config.yaml
num_hidden_layers: 8
hidden_size: 224
n_experts: 48
experts_per_token: 2
d_expert: 320
d_shared_expert: 0
hidden_act: "squared_relu"
moe_layers: [1, 3, 5, 7]
router_score: "softmax"
normalize_top_k: true
routed_scale: 1.0
balance_loss: 0.0156
balance_bias: false
router_z_loss: 0.001
init_std_router: 0.0138
lr_router: 0.000957
vocab_size: 22575
norm: "rmsnorm"
norm_eps: 1e-06
tie_word_embeddings: false
optimizer: "muon_variant"
learning_rate: 0.00782
beta1: 0.93
max_grad_norm: 1.0
batch_tokens: 65536
max_seq_len: 256
train_tokens: 446900000
max_steps: 6820
dataset: "wikipedia_en"
Below are experts of layer 5 (counted from 0) of a mixture-of-experts language model. Rows are named router (the router's row for the expert), down (a neuron's output weights, with its number) and show model dimensions 0-223. Each number is 500 + 40 x the weight over its row's rms, rounded and kept within 0 to 999. Numbers have three digits each.
After each expert's rows: "comes before" lists some tokens at least twice as common just after its tokens as in all text. This comes from a sample of Wikipedia text that the model never trained on. Tokens count by the router's weight.

# expert 40
router:489531522522517483532518465503564473466470529528418487496419476497515522489498526522440513496482458483512493496534573504516537481551472513530419509470485501507564552542510458492458495435466501456511476488466487498524480538572528456466450523473570535482533547403484492517505519492531505544571433516506549521490564510540481465497544501536474474486519496437550494507503505592504502383526476498477567500507481506597474525536484548544492451566545459464508481485496460527529551499502507516481533433485490468548421530579440496565525515461447587546484519574505516537469521429539475494442507406507562466511494481486540499521485499571496544522503445446638525558455466380507554496577
down1:415522497525516557514478517520524467475458552582494519476481521488476563425462494445531563460439507477495524554465549531504495571526567525469521477519451504491527444553522567461574602514493533580517486526458568498502452583446495569434514515530490473503506472482497468472519571412468512539449549537456486538521527465421474507502517453467471494485478509494474505461475575490458496486475469448504497492479420534515542479517466481545548475524377488536451456498475463461551501477481450465504509484525490538547566510480489405554500485520484486565537426557489474501451492445504475515454515501450450570502590507464521620532541490517467469504494499509519444499586439559495519501486
down2:509502442371456486472499515467579464489475499510592451518468474450490546483530437473495488477499530542551530535463494549546434512436514528490456509542434481576525473448544524590499554527515487527441453481486632504525521436536519512494448580504558484519514494424534474481486443460562514513484431511537474476538487547526488456580515591474539497471491476498486410556464434544530518520472521504472471520447482512511502514508518473508459542500439520527501504540498513493453499479501473533508433478537495480460532457523499475578521485448459506478610493589557460388512489498536556544497470526541485511490514535505549508488515539487454441460504518518463489481383545524511464546485
down3:515436434481401513492564468533532454475456478485569473563437441493496612520503529546438471430547482522461479450502491416448497518464547475491529507528499453584501489491520477483526568552487433458420431522445541481509435548471496481519472471476507529437446547497468594446480458503448519545534531389584488532452519485524516506519471525508453502485458556491477532507511465592471531472443471559521496478490492465484495514479512527569396474466503539549515501502539541502561531478509499518517590464560494532550518540571520503558510489560471524524549487498480462516518521478493411451486483477470480484518537539484448527515526487461530500472548469544529505503473548485521505616507
down4:528520521511440490551476549475470483447514506525607437507562520452529503518488559438528529505529513521435549549485522496591519524550523509524511516497457449486452495532461434391457576500573565533452496534485420506503542522486450387457543466526449455522547506528494441462448542486480489527520551489502495450492507505442510508485540493475555547532526433424467570470518531550513600492477465522470499493527511459544512490440456463423513506466512422487418486473517491516484489552502528504437572512482501430575486504501516516441521476539512512518437506470452496460543501544520415425498487426472445538561470554485528503540483476498512532510581539554551486517487477512536574492487
down5:504493539511490491507422453448531441535437585458552438458490459496487515508458490565498558489513510506467463537517464566524529524423463438513538480565521516525472455408563456412472522503542532453467461463494489471561452534480460460476469486507577491468546445431604518483487433471594532476506522516453486466489523521463515473498482548517497482540513516554506546502493598526556510486453497458467496470528515557519533533467557492453503541542494489492542456444544503481453535586451498457450488478527520515419515614547473465489519501561543476507490525571487461489474494585465507491458554458476459612503573468516489454518480511479531525501526465443477451543565559481515495472505
down6:418482472476547528548573439503540545472508489424488508595449496527544545491491440455431478544469507483474490520499559509514554488563585514485501506442483466410593476502485502563464517562479485441493535412557503488512510477430494431416482479469482453445547528517480538514491535514520466470502506465477460440490521496452513527548466513528491512447452416548565543495526522505525552523480464505547553479423468612421533484492501487564493419467466495428505522445569430530518526514549522493490517493487547543540519520564550489480527496518529513473459447508553569517547518533540464540473397468494513479542522425469550597507473509507491495500482496483467530507469465485494528544493
down7:491588524539515491521464474511512516468496528478501521503492502508480595505523451533468503566555503460527461525533498419439469450492456531508442534586513495515492460495510525530555473461489511527547540490528483449544503533528497501537519477419546491442499485458505517524491508493535540482493457479513554539443516513500540505596525608534524592472498459543497418486582469472575455477513451440586455431498503577489436564496533431531523497470495484518487473460475503452492485533444511438494489455479489535546521506483483570479479443576442491530446529540475485498425514550444499467491402424463536532471467457558491499551546507491455520540447431540522490461623486480542435459498
down8:439524511443565553509456564513496553476505516483427462451457475516560537517604570503541440519479399511522469481538460500460564504497527476551573576416522514532507444532546542483501514487518436480455596480467542482576490520497498510468526507564520470465472473458546530475520523458513528500576437506538523503529501473486459491492458522473437554475541551489436461447488482556495449550507525477502587540456518464464438529455451521462499467482480514529564505476513515523463485490524548457535485466482534550467405541593454466479520512485453517477428499560462487411491497569517502460431497472413483490523557441530559535474451515458561516509587458483502527485514508496535524478496
down9:436513511534431484437489418489522476483546453522526478468576500523510465583477477418482499508549547541514528544575494542467471469486450491529478514538504571446512511514496510484459504597590466505449503506572495504437509489552439544498562521507488479483465521484540521463533433510503534494477530502468505510550485452474501487573439536400533517457480529497396407442587465539505580493464482540522461489449473544540428492551586497526525475464468542502514522499468535542481494457510526472534547474471516544522470454548489561510435428428519508482483449564522432473525488459485469553531523512450480489545589434518526561457479460565508485532490519501509438561521518434476512503510
comes before: "- ", "| ", "==", "===", "== ", "The "

# expert 43
router:462545526485537495524562515450449459483514504516468479497492495535513486495495565524549496502382454486481573526506526443515511435492517521446481513475479528510489531523492460508575523468543462525522525520472469474564408508542434517454465500497473564446504489450501461526476497431412555518487475460521471476500534486528551431446571537551476516482495478515542576495414510476482447428521553490508523542499466506543494541492474613482499408569511466513482479486458450513489489504459457428501547502414459515521474478508389520543541602502534456508511512514587565506452562511465532512466452480501487528572496488506512573486466510500520517547455486417559537557420514480445498459572
down2:417437383473541490410537553480537472504516410551508536584585465555536572498545504509529524482445503517506525535473548544532518572485539499508525523512586454482461442492521551400501525556446441540458450510516499476487481523419485517474511525473508482442513564538565476515526480460486480521469532477471448539539478513454442515471522528533525523483486501579489501464470467513510543490458531499525560533493474496507530511439482530552508468488541541458498475507540478551496502506461460476536430418410509552560443501522519488452574506502458469500510526514504534457488537503474444487403530447534401538510542484473502538483483558492498424543562576461534520442468455527471526460534
down3:459475497560462458450464534485561470468472483510457493566476521555521537510457492549421508547493535511484576577522463501526448554528501521461529407446494487475565609449503505517464482490482521451478523547522553479538472453469439540489515520493534479519455501510497479498510489536539556455522555484489488435496438465603504506557557440479448541457546471573506514505498477491528471441525541479469470462521481503454577489478509457480446536480496492529487487534558499540522468452607485531510500489495503395467501458457485528501483430509456443482462472534526528531507490513400444549553447543481501379547551529553499545565517515568473465538541515540498506462486404577523538478498
down4:550574504510498497446503506501449558409481503541491492498491497498487491502462377547495549541487488504447508476535516437496522491599515553460571507522479510561483597449610483540508370506488544444411432474535545473515473482543475566542530459473572485488473422455467461495531514526422509468495574584481464523560514482466495551515450534538549525492502478520481519505468489440494535449544445450528498516562502508498505504501534538516527500460441477535477446496523555476531487536476432510513530559552482526494488537526507530527465463536566518523488485470498542520474571499488493544403474486508520497534448568467486455513493473427505462479527466477473531513517461450505399550440
down5:525520482477584488516569464462494450462505526486554516522455563471559496469607516480558460499493503439463466420474552469411509459543489577508501469550488556428493478490494456543473499544511538506525444516558490520528441527512500500425506423535407394464528525533521528509575458485480535552471491510528527550527508495411493470515470544544543484500482542458488522493523429545511502617470474528530538482547460475507531506506496521438489583464462511534497590512496563501498478516445435452446521506519613448514501498459462482469461478498454490446498554506501444434447523474469474589480520509485482465545485482520488438519492589479475512524523504581522486461462535530546481520478
down6:517548495491472515512528546487543497528577495500538563422549440524609581426507559433438486485470487455490504551385553505469543414426502516502532500457483474539473484533466537550415415488519497563528461567508564569469486465510506485492516502465498528497509405501534491491448491535517514548473523517522488576529567495502514524441533567535521470531434506492514538558480459508509489520539477499506499459532490517475437521497519542531442494579476443550478472467496502557526520465496484477478495424497520505480488424464477452467544534516474418476547477454527406539483474596484428529506443472569505498532520526483539520431458523480478485406542495509482480459522531556510544479531
down7:502484485519491534576541484428498506493514507492493487500493462450499544463441510440469526589479490504533435581530492509461530577489515499467501498472472499480564515497576469532483542480507522440479548439411446440498476499495473478519496533558511531616511509533506497522516410610471459484477430419547557566460520449487520478446533487501471573584543482512472525510463510465524516438585476494512499477498544544550504528408506509431473502476514482546490453505456520508491533477479475543573469458512568407483569521505481433528527556460458450436509489471486558529453468547442474494530516565516580422566500503494496562463518522560452547490522474496502478474440514486563488476481
down8:519506546436528469533477483476479539460541429510440454502489499458474461476488563484525499505500538474534452410480494471440456462539467539520543432452501506474546517526453473601555533547487532463565494494518473498529470469580463393534496474545489494486561519426477506516488500568444541470494510559513562560491466499553465500494504427505506475464478511567580470534489501542551529470481471465556484492525548492465505542483587458526477558443524506473537424524414435512571422437535475472517527511592502468448559502502503557499500538480533495480452501572544482544434451549457427528456507535583548551482471474477506538531484483503559470496523505478533455531517537485485466401544
down9:473534481455539437520548510494545505485468483461473568429477536526485550455508455510501534466546498560472511498520543531493503506490545544478508504490520532530516499501475515466477532489558497521506519451434503510446509476498507489518484431503501443474417452417478541524447546536429477436553497475445575502499450557519488546501547604476516536540548460580505475481511543480523529457524477512508565481487514478427501517482517533425444472515492466584461443488446458528559514425462502464447469543490488502550533517462586483516474484489576491538465409536512470528614497525475644518435457481512551527496536595428510434513504492563556477482477490556439453501498525436492523460504
down10:517513467479458484559459539515543515518475528427508490409417532466474484474437509514508538540465482459474524522414543436459403556492518459502524488552545526526492471495485437508552457475451592499488492491443518554544578499520576493543543482460465536545452441576588584548526527492483498416553453512428469532465534573545456564498436523514586468468565555503545521488513516495554458459506541445505486469487542499496543517538427444484467463518567503478539546460455475498536484532484456513481540506506457531449525457532555463532516515554470444483540500471494517425536483528478468523520469494495506443558488472499447555542514520562504511525529514440489526457480473416425493531496
comes before: ", ", ". ", "'", "\n", "\" ", "-"

# expert 0
router:515514516545597502530513516502429498455480506528502491543442460470530513501497523524561517452470404529536518497536553452543453472495545464539486559429466490533468536527592518435500528384497534456475515468418495464544469522530490488486468581446439501486501517454461517529539538534531575523533456516576476475538511526504485520552559550500404519470477461491553507524562450551538466459509573481484549542538459520528555434596488516542460487518515476575471503545428479434497515572507483439475507494462403463528460491536458446549520513551521476515526465552574544491502489528507497444479586479499544480430475502416486582544526501522491549537487475501535502536460506520502482494486
down1:467421509546470471495522468520523418463533491529482515592510479530534472526503478562453483522549525521489465465512551481533484430434481575525482519580446518552568429500476475492483493445484487504461569439488522465522496564524590530515502499551499542465455500565492536430520526500470549502475534502525518385491448514541514467485495461519503564511510465484453469511512454523537555455439541463535526502558482533459491468530553536443482450512476466572510456581503531441498481507585583501509446449495443529549477511499484506403518440455539468507513485596522465450539515486587479528499398517448471529498514566532491488440468545530446469485476441541439454562541507517524504468501
down2:482468510577536490537471507570595600465459436584500473497446475431494498473462503600505517501522508441492548535468479463456487568429485462524465536460425526476551500507462447489536527480511462513545465556487504465492533577477526513435488482516480486492480616533455508450487529530524503462395506579487522524539472529485427513506521467506552557524455527492437458465471482540537487479495533528470579454557448560479485512555551544580481504533547570473457455509547455434527491447541548476522489437521483516483532505516442491459418498478540514455508509479452525517512490561451458463473561522502477469547453541529543499475533502399558545474546489474473509545471465466513477476507
down3:456561499529505471546442475498537497484461530544532510542470549493488577542443476438512462503538467601538425492532544509443463521486491479476508467476488501439459499507522546464528603482472469520474516549563510520579517535460523531581596480494452467514472487513487561484519418521433522510480467538419494482466523553431558497435498527452521497546475548500498543485471540498472540471505461530519498405525469460473572448440518495423459498503516528495463490536465419486511528531518482519499461403486439493559541556472447527578511532534476581505459506489458531460572534566456458573504516554525432465487488487539499484553520413522528451470456516473524516432535499480541450521534
down4:467551531491508495508548553531516493470497446563503424481560513460502519522523445488468485491393532405492462504513473508464443506466454495440517520515545507532529502470499499476536423553456596473427485499579556493518631428528532560455529480545589461555464519455483462506544466475485484501442481496485627531488530516483576531490470539517515514421543565543521521476508541476547515491433500504473497527533464418508441527507490464474519526397456451475532448519567510488477521496598540523507497477504517457521537509535476509469572523439492488497474418443519467545524497524441501483497477536464506435447506544532505462598502504507493511534508485519466528500532436442545506480485
down5:499449444481529510511471506480449531523536594542477420497565481511473511560554520520529456503505474491496452526528457508512589469478442527492391479491507504453458458446516496532476506534518459439510576470519572451543626558542512478433523492509476535525510625558493487550481470539519528544434481515547471476454515446497517496493533461441515471543442540479467535477460533526501526525488593427530472541534493497459531500470529470543523468510465539529486506432536496491492495475433537442516544470428465540600466486553506507569497511475443459517485524525511526498426434537491514494511451466535474479567504481514491476527525530503492550429539429493466450504448490391518537489579
down6:520410504557578497526441456504469512530556428533573507533551525541498534496512578436457546523520492524508477507426549543469507583484493512496491485564526489506481534450464457562457495477501529512459481504445450528516494491413507492472470500497513436498506464515488513500497542502515510498493563435495542473540557458442529457460459538471475500515494519416490496466454493482493457435525392558515461508531571442494498517468542431550519470553498555559461416550486417506533487586482507455454496469512564452474495520418500404465482511547440592580507466464478566499469513439566563510496534559465530467546513475453506563559493490538475501501579506494490518511488535471483550521517
down7:478476563492498410460548494527534563469455444534434491566480515557478501457525456515499487578458543555513450586465510534504474490549502527444510544485486489457403475514514431483561458491456543522481509507474538469471507507516505493449521505506571436506519488520433579463586493422436499513510465522539561481481461537452533537460473474509479529578450461475508496466517440500458500514501496417508518513426437530435430488547551483535487538430516529563517472567558470527532441422552441511482496505454411502521480552488506587553551481544498494484507531486523507534470516515542512511507518452500519435536451511512598496441508511536554553405534559491446508521457534533506525511497
down8:500554500487514436493506510469522500538462411544416590417592482486459426527541481568471490483458467467512469474523543487580525503491470527527461523588449527539507474530523533456535512477516493536539572524489432502505567565568460587455474518534468527433485393459475454602538462546471539529536529496481503512493465490478518492512546501490554519461483471542442472466483472477483478480508437500512503481489456527527466551443534489508497539507385584487513564520472540453529456493499542429529498523492514453579453508506541542562546522526487456571536459491462478455476493509530477512443512436554537552546498490470506482464486472477395508582493499462492504515518523498508424502448
down9:461475478454536491507459508500539519542525576441560494471554552457467454563464540532550441503486481446537521455537496481533584443557517495466465489550477523526484510447563444459539504524517433571473531479508454549544510492502464557495475506459502505513575398507548503509495520461475426549467496488481559486519549506458566512508538465470412451489533602540486462555499553447530494509486482469573506450545521490548506506509544489503538490429504478459524438475427447472474502585479504430491552528511584436539523502527493461474513486476487462476463534469489601526516472509517504557408552420525503429458494489478523539493452451540457535498374493525506535474470538551517515519494
comes before: ", ", ") ", "; ", "\n", "% ", "'"

# expert 9
router:533526533552520571538544498417443435458468505496529456521473523475521389496485492531517463478490489498547519488471515465488505500484526460491466582493425524532481592483462470465504570467570533418451483455449503521486519535480455469525489472443500475382465506465508481436458578539489520524530481479537481506503455546507490516493498488545518507484505535458555472595454497481425467493507575499461502573503426440502527516487496522430475418490528506502508528470473516529499542523424484474451484457483466501458430524512447453559513543484467524525554519547498543472512560500482458395478484411513482525532419533464526494559551499506566517492436435460619504543435490482532494503551
down11:513465503531523477485490497552493539505548528457520443463448533463514584486484513575368479443439534446457561491518544536458478442527490539485545448504480502528530505496455512514516488522504480540508424509484538477426588530553518513459522590565508463552485560513512537550561499431498497493536518471451470487522470457412529534460528524476470515501455535501443555472448495516552540504462469461503516541498502511467512445489581518462535494526492513479427502548458508496514441578427551544487470460523465410427526480504493489530543518493555536550555508538442501581490501504493504506393523484434469532486461448527513533494556539415451551437573523430490447532487516515517474483572
down12:449492516455417535448524452439479475551485432433560489536515487499478512440403472508485490536560590501484542521434487495526452588497463539442561520422506515523461473588508511519572515462552461551484534408421504522407497448519471547493566574485524543460394510519464517550516483508504466579499520440529519504509474462465472557517426479437562535540498450461566512556517528544523526541467487506512466447495520464455472495442548434536527425493501476554528488574461498484437477514462510527512510509524539430402495503513529540475525502499517551487482542451539504490482483498474554494528479543457539529510479521510485523533492496540472498526503508493500433518493536487513550578571
down13:524542545517563541552458564533547545469568473498507523542509486449488528481529433483468530466465500495499519478570521486607531444420558477468545511538537557492457470480530521496561492507439480489512513575488525526433479466507534454457509530521439467521494491540514478518511534542433509517563500485455493544545484458472484442504414508545404570487590559405485483502531463507551563482501479555572502563452539509502494508534552490516516564538522464507509574461432450532511432471489503456485419462507479464503481458472450460397473476497475476477431476554431444502416546541472471535527460483516447519473499518510513544520456536489477493531469616540477502496511483518466430506525
down14:541555451529515570488493491476551425508505468478480482494562514516499495518458473438567529524508576519461545545455513524523527510470486468484503459544502427498529510494484576571499474490494520500467477451557435479511558453467532492506442513456484476511550441424465550543572462461476465533426495514460492495438531491513577484429472566498494497460494500535469431474477541475492556577490477445554448450433469492514472526496551500527495515456466571515473542482479569480490447431516475506480435522510505480443489529542453507491571492502517509456447488461655530451566511473516494549491550506553500491520501507404604601450522516482409471526543536490563487498501485492540555501529
down15:483481498539471512501451419450510550505490569470500493547506521499582517470438543470515526450529506513435504521479498469538469516492513466529496445527511491536501482438476477475484500518568464485494398469512607501466529456605471551500448531520510518457441471473470525492585455512524477527601555562486495492491478474482506417470510479506511487535494479557563468473519516506546509499535480561580467467487430473430544502452513481467581490519542466474573552425489529493497466509479447502520559587469409474478545471489523582479439495568562477516463541602483495490510523480555459411498486419439503509537537458520479460505475514444450508498567438544547464501515539547505524543482
down16:460559463542393504580552491513512507475532438481410530440458483500553464498498498497572464467488435487478470483526503555470524560518578541502447474366506506461511501553462504562448433495421516513442494516538512451472537544451554547517545534458524447522486614498505521443488469500501527438505480429526440554483498555517554537509523515521548560502526458486494519473459507432508546467540511524438470459472518517525506426448419513514458526529511456532489477539514548488483442570554420527462491464530499447553527465512472479593484438523491534470489482437479473554552528573540498501531541484508529476474495507461463515585518511538485526473532521452560524476541499477474515555492
down17:491530495455484462528510464483536501515496439481482548551478487546472443468451504521557447501547473492408478467485525522451507533487468502516438430534492490571529443474465556524532563519533531516417520473539544550463577522498546462479563471543522479526501540566468452540419581473480495467471450578525541481474491533514507480554466528536482442499446531402465483416454408553447524497528519518511518479535543477512441523509543537466457498509557470541397506539557514544457558515527429478471498564514503531589520536538513448461432478542492505539562420431550467511491538549534502508470487487446523462523439475504574540466488525475497518430537507532525477443519511537516524417502
down18:558535461542490490516510533422568500485492400489594591474473542448459523496425497519487538554420460509484529447542539521541537462433509485501452541501493498430570439468527528573500455481549506542494424477488556456579528488451536500413491434527502522516487544447599506504515472514558475516493497499527464488527483507490516499538436556481543461461484472561536505517557446530508565507459415469569493533502494501499503459540457511449457475561499446483553524512472481512419501553494407465483488550484496534480482529525562525544466474466536536542553434509470478441528502485469497534497493490545479481530487518440476482551562530554549559482454452520536517469561428461440464452517
down19:551540490449474490464545505432498512524481539510461494510471591444510548507563491491501473575536505555447465483476508517468529560518519474532575564431508504511560460543488519558517499462629493455480527480441461479453578483484485515479558533464557500459486481503474495501539516530546447472391592519488558551508485491556500520483485467490508510601462546494479533590527433504453487489479473530499555535398428513487481506553524434437531495470479506519475487566520535444517460480538449454474470490534448510457475553544489477485510551489458415469503477487493539458563555510496496457467488509542559571496528473533469452447470492571490529428529477480510487487568424441477484485433
comes before: "The ", "In ", "He ", "It ", "==", "== "

# expert 29
router:513489524487526527526547555522500445506506540494538457520468540474589460520455564452475592491455510468540556511508524410481454480487499479556465530521470492552560540535434460500552514446494567485491441549416547474537400585559507464444418512469497468451509525514494490466499482485419561472519478515533492523508521560507483504480558554570502543584485476493536516502483537495478507489498573523483519483463515469502549498521493509465437463493582466492516524491384470464559551492475442535466500454433498424567518450513502464498512524512441573512467538462562511445468494455514478498460528510494487461495453537451494481555511551554496465498417516471511519479428529400500425446549
down2:489418467379484551519463483502533565498481498456537438492499483499470510497497481485488426482546570466486517563557454495541422520491509493515495509560466427512509511516483515495528507510548537521547508525446484439540548519569462522451489561428486431457548549533469553569420516465502504504495561536507457528443473455536597476477481401527477486502507477507503460422528479524586532580432485450509479494565505509527474394537532444426478446484516542451493463551529547458513532539518528510529505482516534507488498485556474546491495524497510566433467565415500514471519507494545557439486501522514538473508556524462493478502403551493495465456470558426545506533530477505516514578512
down3:517436455466420599465512489481504522497539530479525485471555485478534585438524508436472526511498602540557578550504450518536548513415439516570513539543463565485506491541511541542507494487478450479552470491566475550412543513509520505550487515476554534465437469462488456524499537461490495450509458471531485501464477511456530531498488475469541492508514528455518423382476481472428454564493477440515520520404478535527452479549528514590471513515519531439475517537475490482492570522459528489447448487447513560587510484513537446447517529514455457481493473490494596512607497524511482540477473499518499481493486492577444520559519475470507449499491455496481573595492494484489477451476
down4:525482504467557513536524580529504558479561442503503491470477602472461438477524540536501558479471521472523530507482509610497549503501585503453553515420520501391474461536490508494472483541498468521525432400475516486510508412494509459458424476492539532532497510532505518484448464517453478475468515543536416430503443482475553426490499496493493489561515551504534499552473526483571497568526523532488536506485506495465569497451550504424500545558483441544476490454552495522504435393539468465520536399445453497451515521482552477510443446502522555461508536473491469494482500521497501523432441534509559434505514583489592505524529487497510467494549501451539519454542533487564548524483
down5:559517436489458521507578414466445502484539509495488513560492486445546477521432512473451424477452519510544486408505457516510527501542509548427519494509530453547433474520484508567601465508470508524541517504433536534498521540474514580476565516465472538460440508493498478532543555477550475452508554491501400485488497511540470554454490496572502497478508483468496525542542541523412461557557576462549470483453462487459520456441526488539469499427472544528539502453503523514503459460498437567549451459502467483553524564492563571477536500451526544464558487528503469512516462486574561545503504479468463521453492548474536515480419494508517496430563553511424430466551482485508554432519
down6:489561501448448501431505506590591562496471478591505482569541466556440515530456535515526451533477503529524490486504443548456489412431540449536446500460547540519439476536508509484486508512581494491466474525521523452547433574542486530562508457522472473453456508501438506481468466511509493586477488525537497459519586524486444443506542530440464504530459504533471541463564415516495515554496546447419479500511452554485493504510441520500506566454568466533548515513474414573490556468537543462472527431471449463495464518458458383528484516493507445479507528502474521496452481521568502496549484568553490465475507506463527526511520401468536474522509539476516556499505553470501538507545
down7:473477490445504522563466525470525572386473506506457532567487505483492486512547536498406494474442495475459583571552508448487466470546521433504442460494493567528477492519521525485439453476527466491493455448529518486532456529452582514510528433536478534536437531501463534578465512480454462478482488530429541521521515458475570530617514540516526490508456384517463454531465465436551534510527477493514478469508488508466506474554527493594561523511498479512534563608533503501532517547514465501471438425496549517466444493450512556466492508509537478555484492570526469464541453524535464469481435531457451503520552422566484487504502556507567452491452458474467543506526491533488534562488
down8:550445489393512554468507547552501485475524545558461518459514484476477535573496492572522565543413500505545551453562572530496530539527552576556537486522547468487485558450483441508511480502511487517475479479473508493486489453485489515540507448519528466456523499432482488507518561495503502462555467526491556450549413451458526488487511508548551449425515457515484507511518486501427489488501586456425520502546496529515527431577470380481509511532554484514586497433533429534498469516515523461513491416566562457493573479499488551483501577512487542523524585489471539538451413487497466548482419496509462516530522436489487475504423490531454488463493398485505504501474465487474534489508
down9:524480550503534540554464495446529492544516573438479533485517531486510480545517569546477527469457457467537528430507593491432481519568502637554500485496501472499557562416538499519461487579550457582439484513482527448508471479557461453509566425498535445483486553505445464518502573503519514534511473521515478482515514471489501579498511510409488452510540477532530452514571449488509431476523495491481529512502473429469453449515486517476526479440460481538545536506462521498483443531524504546475533542590515434458507534576518437441636483439496457441556448496445490504446463485480508529533542440484500533467483513496452467512477502508505469475444531510457453457535502523486492536565
down10:480419426531518442482482498556479485505520545539554548571524407494535518545411511474513459520502488484547581545512467407502409557494425519536545452415503512509581482480470455435472511544455517501480542539512425511567459423499540483492469468511458472515492481510531521531483512515517542451523572491517478486457479461479541508482471523537527463516437473456610486603526510505530494518510474506489474521542523510487597564493543580402431504512535512477523538513549564512517398470506529455477498514563490478510502541510506430523420480471516514480503475494578529490526456518491460494511528480443454491523510518570476520525497527501456470495469530522401502507433573511503493485468
comes before: "-", ", ", "'", ". ", "\" ", "op"

# expert 38
router:511522513537544535527473536446464463454412504554465497572535463445504470510475539500511554504419461441520541513506468458525537510544566477444470532501485442525482533475451500503594519465507460509495451516514531485580482543601494515472453518508448493510543553485482484466495569462448501481518526435455527552504442553530471501557516509546474563485506542494606439480432572527496501460495474437496510508514497483486482487488516514525513477479488464487512451507417495540561536465464426458500581440500403483480438494540499468513534520482471455559552531545469567568469447537468456512398490461447554532522458561503518517494457537562547478489420453504518541528387505476533470501530
down2:468426531461519472572524476479494536606484537530522489508533523503544538522459530574492504538513484513526490462542490429485490556542470481490503467527468464560580524544519516518493529493464513491439525465518536560499505499539454544499518463447495490496461434481575558564482517566519493518499511509510461595503519530469486478486510499486514514465517531468535570518531451493446476473460509511498461499442397475523542544543463533531499474490478422522489525480515495516529554517553481502485474544504509519462430407451520399508522467435546483524465460418487458425443466448427542542546511471424564501531431507567494530516421497452508532453503511418523469499419601546549414548556
down3:432534503454555478512419594498463566463548451491524479510519532531465594489568470465507486538548506483527510421499428577506489543406467542542525524502488480511464459504515479559526505525466472556540567510485470529506421486444562490524533582466517505476492515534545548435478493510494480445478538494493475480498433467449408513528486534546510492525553447492458462489524612512466478563484517532552498538508494558514534511478543568490462543521505528498501531539535492551499396466482510502486518453528493522415526493441456412435513480465469513555545469522469514511466568463537531476522471446482447471472501381507493496481444496479504473543481575497538570525449522534546459448452
down4:464453430535428442507506431480492456483452490441510478539417505500514498430415508562501430513483486477453524421385477523492485448492544462500457428563439467469553499553552501550553470507493519509520517514579458498511520538497531523466501495519573503528522495417506541529541517448504543514560449517513489548521547536501448478469527492501500462583535437564504493524551481537527545524424535517516459509521506472526421515487514447507495569516509459525490524452445448456511494494545456530504515529478486457604536561533531521447474443540497533442509490466573603487467517388469546545580561468503510495544481531524547521512531542443525480535512502462510469533473451516498520521440
down5:500515468473458520477524510512521421551486512501507537453434537478473546505504441492446525520485575501469582439556566511456471481522505494523503406421520465473519518435550512541532488488569533477423515526521538518448459467548453523516475471457454472518486499556558536478472536442539450458478484541516498542559474505548460473514499501552504482439501512426448478519509538493498439442404415451488639462520485415460540487493554492427528467446537546473516517501566588557545544497534490497475482516464463428509541505449553474466525496434493510464477518515536505466614513539470485545455543492495434464509514558532534557533474499530511494550568534509509500468502530530467575514495
down6:495519477481535464537531430499487491518502523477458512536482411473595580421562574443510481526470490546490527491441499495417517478481543545454540567452471466499576524490494452439489580566515486523539494396507538425489478488420375489451511460473465520501552522514558462544448476499438438510523420476455530480576489518425454461511479536454490447530512517516509477451566581580512469465497536600581457517529475548458498533518434489509467518498464469567546518523505479537458522479547427548482524464531473509486477465515553521557537505446491530503490544477552524505493537475496505543505485557485553478508499514513528503489519528518507480466481518455484513533446569484432525515514
down7:477507502551532554480422462443538548518551545509507590537493516465466532505535564472556500494560507551433463509549504536512545535506509567491535541445540555495527529542496516555455526512526542539553494543496510482493582503474514441469496554469521381467458472431465443517493427505480541547470509561429458513486510526536496497408532528554427495594477569511579528469456571473446482488523457507543479492515517441483523484516445517480530519516465498485487576513388405514453403511436529442448528522477479521515503547473521490490533492447537512524540541492486459398540506476482502476497460477499449452552498466446439518532471472531474489512502462488550475545508522466436458492479
down8:509465485509459461413520505469495541540542455464511484476497514515501494454577565493516466490488438489438536467513478539480528521461464440517489443543619565450451542518464475568411443487465500568508530531522538466549460592531514499490513470568547486502499551422486468463535489577483489442530475510453505566445416474467566534467431526558497550547487434520410550511487553467451500504575419511622556508492490494533471480498514491476446505575462487548516506573449486490526508556547460485533511506535558464475469502502497506527456476485502410503468532455504504514498458471538441514523459532488556448512519426494457467527468522545518492518572522537481482535506494532518445484555
down9:491482478539552537533550524536517487422557378486524553541516504531502514515554473435465473423434546469574537493456484453494505451462532474486532386580520494533489511416513480481533535491466537549508505445534491502523483487490560482489505489444476435452510525540519508506519443491529551556442471529455444529441500515499502530535480505524515466465490477618436497436510507517498450468473532542537515536522548409497512467431552495516490499443534510491481433479521465506487444511484440488509433531522451501536499604447533420495531486512522482467523502543611518492533569552489484440521479514556478511472448562494548470472534586515479458503470483569506426577531521490490515495564
down10:460495536456589554502510458499532485470481553517491497542490490477474433572504484551456481453478455459464519543512545556493475497511474490519479544508525582505453512466580530493468541552600461469526461526496484506492514507457522567474445500479503521449516492560527512495556538439534593535444578498512420460495457526486467527464522542412483563467452564478437419456507458547472529473487556437526482476561500515454440522501501544515509526488459481528513465516451508520427539494559588501452503473597489486521490623508425497478525498418538479458436521452519480504538533500457478531473502579423492507493513516460478553525543482519457562529426546458509517496451496508428515447512
comes before: ", ", "ed ", "ed", "ing ", "-", "′"